Experts of a small language model.
Size: width 128, vocabulary 2490, 4.54M parameters.
Training: 229M tokens, 6995 steps.
Below are experts of layer 3 (counted from 0) of a mixture-of-experts language model. Rows are named router (the router's row for the expert), gate (a neuron's input weights, with its number), up (a neuron's input weights, with its number), down (a neuron's output weights, with its number) and show model dimensions 0-127. Each number is 128 + 24 x the weight over its row's rms, rounded and kept within 0 to 255.
After each expert's rows: "mostly gets" lists some tokens that are sent to it at least half of the time; "comes before" lists some tokens at least twice as common just after its tokens as in all text. This comes from a sample of Wikipedia text that the model never trained on. Tokens count by the router's weight.

# expert 15
router [123 138 139  97  91 130  90 144 144 131 130 150 117 149 141 135 149 164 122 109 123 122 111 166 121  88 141  95 134 158 148 152 124 160 143 119 160 166 103 139 161 112 101 156 129 164 152  97 147 116 154 115 120 178  84  79 115 155 183 130  91 128 109 114 156 115 149 101 151  94 137 155 161  77 108 138 153 125 140 139  92 131 156 133  95 139 146  80 133  72 140 113 130 182 127 127 138  99 144 143 119 132 132 109 108 135 144 150 152 131 105 107 147 126 134 153 100 145  96 118 125 102 184 141 108 139 142 126]
gate17 [126 126 124 144  98 170 104 149 111 133 162 138 113 111 168 110 127 100 137 152 181 116 137 141  96 143 111 154 144 145 154 116 186 111 124 108 132 147 131 133 144 119  89 133 134 145 101 166 124 112 116 127  70 132 127 130 150 159 163 164  65 124 154 118 134 100 118 112 176 141 116 115 118 123 130 174 139 117 119 127 180 139 169 131 103  81 128 118  88 136 118 152 128  73 124 134 143 114 101 132 101 143 121 124 116 127 127 157 121  78 134 158 158 141 188 130 109 151 151 128 116 145 157 141 151 162 119 100]
up17 [105  95  92 157 101  94 114 126 167 159 182 131 127 118 127  94  86 124 141 160 125 158 131 123 178  97 149 145 154 138 126 139 131 158 137  94 161 141 131 151 142 113 119 124 154 114 131 136 106 154 135 107 111 172 160 155 131 120 146 148  65 136 128 137 145  52 105 159 148 132 135 140 165 115  88 161 141 107 143 128 118  95 140 104 130 104 120 104 108 124  89 136 131 108 133 121 127 137 108 131 150  92 143 129 156 149 182 136 116 136 111 152 145  98 113 125 117 144  96  72 129 119 147 123 124 102  81 105]
down17 [119 113 112 106 127 141 115 144 167 141 134 126  76 182 133 125 135 118 179 125  93  87 120 119 136 138 148 143 174 118 119 137 180 166 103 121 151 104 133 123 130 157 122 109 128 119 147 145 138 133 146 107 132 105 109 136 119 140 135 130 103 147 117 143 115 119 124 125  71 114 149 141  74 123  76  94 168  53 166 140 111 112 150  75 149 126 136 137  86 136 160 121 126 170 122 121 169 135 145 160 139 118 123 140 130 122 128 130 130  95 125 173  92 141 149 126 152 145 111 108 124  88  85 152 109 106 113 131]
mostly gets: " |", "|", " re", " United", "″", "|---|---|---|---"
comes before: " ", "\n", " —", " N", " P", ":"

# expert 13
router [150 144 146 157 134  94 155 112 122 139 108 127 142 137 132 115  90 105 148 121 125 129 124 140 146 122 123 139  94 118 125 167 104 151  92 141  99 142 118 142 115 175 109 138  81  93 170 137 105 143 130 138 156 161 121  96 114 141  48 136 147 124 130 125  94 150 120 120 128 165 122 156 120 160 153 135 122 148  71 131 124 123  99 123 173 139 150 169 122 108 148 141 140 157 103 148 162 119 135 118 130 112 145 128 162 128 120  93  90 155 148 157  98 161  96 166 116 158 117 100 118 147 154 178 105 103  74 137]
gate5 [107 133 100 122 167 121 149  61 168 139 156 157 136 168 117 112 138 127 130 116 113 131  91 123  92 112 122 115 154 110 168 150 147 169 121 129 106 120 123 119  87 102 148 162 141 100 127 137 129 153 119 139 130 119  84 117  85 139 154 146 144 158 142 145 109 117 122 169 106 153  98 116 154 142 100 180 107 152 134 132  84 107 122 101 122 120 116 126 114 145 134 143 108 152 104 106 111 179 100 154 111 131 156 121 116 106 108 123 134 125 118 165  83 107  93  66 159 127 185 152 119 124 113 138 136 160 115 148]
up5 [163 141 127 144 117 117  73 177 150 104 121 120  94 112  98 145 145  92 154 116 119 108 143 151 133  93 131 140 117 141 178 100 104  98 109 118 132 142 131 139 146 119  90 100 143 154 111 104 132 119 112 126  96 135 119 169 152 133 153 128 132 144 180 127 136 152 169 118 100 169 102 138 131 106 120  75 133  96 119  99 153 160 160 137 176 112 126 139 157 105 111 164 115 116 161 127 148  96 126  89 116 174 115 131 148 152 147 178 149 117 109 108 143 127 166 174 112 128 125 122 131 153 158 110 143 127 159 164]
down5 [ 85 109 141 107  91 101 141 126 113 108 128 152 113 149 110 114 123 126 153 157 109 125 139 141 138 130  95 164 167 138 103 105 110 177  88 115 140 147 136  90 150  86  38 113 148 125 132 143 133 127 107 133  90 138 130  76 152 121 113 120 134  89 112 128 116 135 115 134  98 115  97 108 167 154 122 168 144 128 146 149  80  85 159 113 140 147 150 107 122 184 121 136 146 168 125 122 147 132 128 125 138 106 149 149 141 120 129 123 104 108 114 119 129 147 161 124 173 102 144 115 116 105 114 116 142 166  73 138]
mostly gets: "),", ").", " that", "\".", "\",", " released"
comes before: "\n\n", " The", " and", " the", " He", " In"

# expert 3
router [ 77 190 133 161 125 147 111 184 165 121 109 137 164 149 127 147 100 142 140 123 151  77 116 106 128 177  87 137 106 101 136  78 173 132 148 101 112 113 127 181 136  86 148 124 152 123  66 133  95 117 146 122 158 164 145 124 164 133 137 123 126 142 185 125 124 124  98 145 143 131  98 127 151 122 104 151 153  95 121 108 123  80 132 127 131 118 143 122 111 124 108 157 121 125 139 141 114  72 102 132  97 133 116 145 127 125 147 123 166 147 163 135 117 124 101 130 114 130 140 154 121 166 132 129 143 119 118 141]
gate12 [ 92 148 114 115 150 101 160 162 191 141 105 148 161 155 142 121 122 124 156 157 148 150 167 139 131 138 164 129 116 140  97 131 106 141 124 129 105 115 118 112 149 163 122 107 153 115 142 131 122 159 109 116 124 138 146 128 123  93 132 139 116 131 168 144 131  75  96 128 117 148 135 145  96 185 112 131 163 122 168  99 123 149 129 125 143 154 131 141 118  99  98  84 139 119 150  70 147 143 142 154 157 116 153 147 182  85 143 118 116 162 141 121  75 112 148  90 144 101 130 171 102 145 110 157 165 113 128 144]
up12 [117 128 130 120 129 155 135 103 143 120 143 149 117 137 119 116 145 156 140 142 132 152 115  96 136 163 166 119 128  96 147 121 131  87 128 144  80 142 173 102 143 131 115 104  99 125 133 123 144 126 133  85 117 132 104 145 111  69 167 142 128  70 132 110  99 123 103 158 103 135 143 112 107 138 136 119 184 154 125 142 128 153 172  79  94 123 115 119 150 207 114  92 141 147 120 134 165 141 118 102 141 129  83 144 113 115 130 163 156 115 111 121 131 169 122 109 115 139 162  53 149 135 151 136 133 144 129 113]
down12 [148  88 133 146 139 171 121  77 107 128 136  94 154 115 108 144 103 104 151  73 127 130  83 123 101 126 132  95 142 131  93 112 139 130 142  93 159 109 140 179  91 135 156  78 114 149 109 131 133 109 142 187 113 107 119 142 143 156  76 111 150 148 130 113 139 153 191 146 111  99 144 120 138 114 102 123  93 119 138 126 101 113 155 159 133 131 129 119 134 136 135 158 126 150  91 150 128 153 131 123  91 158 165 105  96 117 145 101 129 143 137 128 123 140 101 114 108 154  73 145 125 147  78 114 121 133 153 120]
mostly gets: " s", " se", " part", " r", " con", " film"
comes before: "ed", "s", "ing", " of", "ic", "er"

# expert 2
router [144 133 116 154 108 141 146 149 121 101 142 124 145 146 138 126 131 106 128  84 143 155 116 119 135 103 126  97 186 143 119 171 148 135  82 134 107 196  99 147  80 108 122 166 137 115 120 134 167  99  95 136 112 117 101 140 130 125 138 146 137 101 119 190 161 200 122 113 108 153 125 128 155 123 122 102 146 128 143  96 115 119 119 137 145 131 164 148  52 157 124 102 130 145 132 107 104 133 129 106 133 138 134 112 172 114  67 104  98 104 135 110 120 119 124 136 101 140 117 106 134 167 119 139 139  98 128 131]
gate24 [125 149 124 154 143 107 149 146 103 146 164 133 119 115 124 145 132 146 166 121 199 137 116 116  74 156  89 112 158 110 114 114 122  95 126 110 113 119 116 140 133 124 120 173 117 142 137 130 188 121 117 106 104 113 120 122 134 150 131 106 135 104  82 130 176 152 131 136 149 121 145 144 143 126 107 146 102 100 131 107 135 132 108 113 127  97 159 132 153 124 117 123 150 128 159  92 155 149  97  82  67 122 100 156 123 112 122 124 180  84 167 133 173 136 154 101 151 113 142  96 116 106 111 167 121  91  83 128]
up24 [144 136 112 137 129 103 117 131 144 108 142 142 104 111 129 148 128 139  97 171 163 169  88 100 113  95 131 114 112 129  85  97 121 102 110 123 160 110 159 100  97 116 152 144 125 112 132 109 174 162 122 112  82 139 125 130 133 117 151  80 120 108 131 111 133 146 115 135 146 117 191 126 111 148 122 126 117  77 162 113 115 119 129 111 172  93 148 125 142 123 151 144 126 108 132 134 162  70 115 125 100 123 160 173 138 109 141 116 141 133 144 103 115 137  82 131 101 128 132  49 134 158  96 105 129  86 121  94]
down24 [124  84 140 187 150 106 153 122 139 122  91 114 111  83 142 155 117 117 107  84 117 174 115 120 116 124  65 131 154 141 103  95  98 121  99  97 141 160 150 155 129 129 128 143 135 152 157 144 141  99 104 174 134 136 152 116 142  75 114 145 128 135 148 167 159  85 157 140 115 156 150 152 160 158  95 128 118 122 128 144 119 108 131 171 166 147 131 117  94 151 132 113 136 126 153 154 175 118  92 115 109 147 124  71 154 147 141 139 168 115 129 150 120 147 105 118 167 120 110 147 131 128 118 102 112 140 140 140]
mostly gets: " of", " and", " in", " on", " with", " to"
comes before: " the", " a", " his", " an", " f", " its"

# expert 1
router [102 135  96 167 138  83  96 140 140 109 145 105 125 124 132 134 143  99  96 148  97 100 146 132 120 103 133 195  97 155  98 131 133 135 141 162  72 130 110 115 101 131 109 154  98 103 127 113 145 124 163 129 119 152 124 106 130 123 142 124 184 120  82 129 117 114 104  98 155 136 106 121 128 132 148  99 121 107  93 116 113 154 117 127 136 118 122 151 160 142 144 152 117 144 129 144 109 101 123 131 126 123 133 180 128 119 156  97  54 121 202 124  99 166 106 110 136 150 164 100 113 142  95 144 150 129  97 110]
gate12 [152 162 121 138 139 116 153 147  82 125 170 117 133  88  77 175 101 111 110 125 136 124 101  79 143 157  68 140 109 125 166 136 153 124  89 149 165 141 106 100 153 135 123  90 128 134 133 131 169 149 102 179  79 128 137 152 118 177 126 123  85 118 115 167 139 138 113 128 158  93 152 121 125 136 143 123 140 139 112 149 136  86 118 103 118 166 147 132 130 166 134 150  83 126 133 114 109 125 164 111 141 121 129 126 126 128 136 151  96 138 131 111 123  94 145  92 150 141 107 143 123 154  75 126 115  90 137 122]
up12 [159 162 139 169  93 118 111 133 105 124 134  98 107 123 150 164 134 125 118 140 136 174 122 130 159 177  88 137 151 123 166 153 148 115 110 143 106 128 102 140 126  99 120 107 112  94 131 122 172  99 129  54 120 119 129 131 115 164 100 126 109 162 151 108 127 102 160 119 172 113 180 171 101 154 155 151 137 151 116 143 141 110 132 111 132 150 143 153 158 137  59  84 116 116 127 127 118 122 129 108 110 144  78 114 151 100 145 142 105  92 131 129 119 117 170  86 149 151 123 118 127 136 137 118  94 114 119 122]
down12 [125 154 183 100 106 152 131 130 110 124 130 152 155 109 154 113 151 134 107 104 198 143 111 149 136 125 111 133 124 113 104 142 109 141 194 151 125 153 121  98 152 121 161  69 125 126 129 116 115 135  75  95  69 106 128 131  77 156 136 115 129 133 103  89 163 142 102 134 167 122 124 138 154 138 152 129 134 122  98  94 139  99  73 119 105 133 122 115 130 129 124 131 129 140  97 155 114 137 140 142 141  89 113 139 160 142 128 117 117 106 132  93 143 116 126 153 126 122 166 104 116 144 116 109 112 128  57 162]
mostly gets: " was", " is", " he", " had", " were", " it"
comes before: " of", ",", ".", " in", " to", " was"

# expert 12
router [126 135 127 106 123 138 130 120 154 135 129 146 135 170 109 162 164 145 123 124 126 163 165 131 137  88  71  89 128  98 112 155  75 116 155 151 162  96 157  99 124 166 138 142  91 120 128 118 151 110 113 111 100 167 180 140 120 103 148 136 161 106 142 111  76 166 134 146  91 134 123 153  98 117 161 120 145 122  68 127 148 154 151 126  84 133 132 138 111 125 131 137 135 134  86 140 135 127 126  95 113 136 126 148  91 126  72 148 152 120 144  95 122 117 129 153  58 112 144 111 130 120 144 113 143 142 123 141]
gate34 [120 108 119 151 122 147 113 136  95 106 127 150 108 142  92  92 142 137 157 146 158 150 154 129 176 122 164 131 165 143 125 138 120 157  83 152 153 159 104 132 147 150 128 157 108 137 175 124  63 133 142 150 159 100 154 121 142 126  86 180 124 123 103 148 119  88 147 107  73  84 130 122 142 134 112 144 107  85 130 161 122 138 131 127 165 101  94 105 118 103 144 119 157 126 124 119 117 144 151 131  96 166 113 112 138 104 149 170 102 160 125 127 131 136 119 153 135 126 168 114 141 143 105 123 124  72 154 162]
up34 [ 98 154 130 147 125 155 146  85 138 110 168 131 121 118  81  77 135 155 108 128 124 103 152 115 132  65  95 168 153  99 136 143 160 110 103 142 109 124  97 135 151 109 140 136  99 160 154 129  77 140 134 124 166  70 139 183 100 132 132 124 146 155 132 128  98 130 133 122 129 161 165 117 164 117 149 123  94  89 133 126 128 128 141 130 131 157 131  91 121 170 178 153 134 112 127 103 148 162 142 102 142 124 146 130 152 145 105 141 124  79 116 149 165 135 114 157 113 108 124 109 140 119 166 123 134 142 136 167]
down34 [149 127 117 150 141 122 113 104 115 172 127 130  90  69 164 115 133  91 113 121 129 141 152 139 151 113 118 109 161 129 113 142 159 143 131  96  95 151 125 158 148 128 115 149 154 146 128 144 106 137 124 167 106 110 172 154 112 162 127 157 129 118 132  84 142 130 100 122 197 135 129  98 119 142 101 143 132 137  68 112 150 158  82 139 131 134 110 128 115 110 109 115 102 125 101 101 173 123 114 142 137  78 102  89 129  84 131 129 108 115  63 122 119 132 121 137  71 110 144 131 154 157 120 139 126 153 157  99]
mostly gets: " ch", " comp", "′", "°", " me", " dep"
comes before: " |", "–", ".", ")", "0", ";"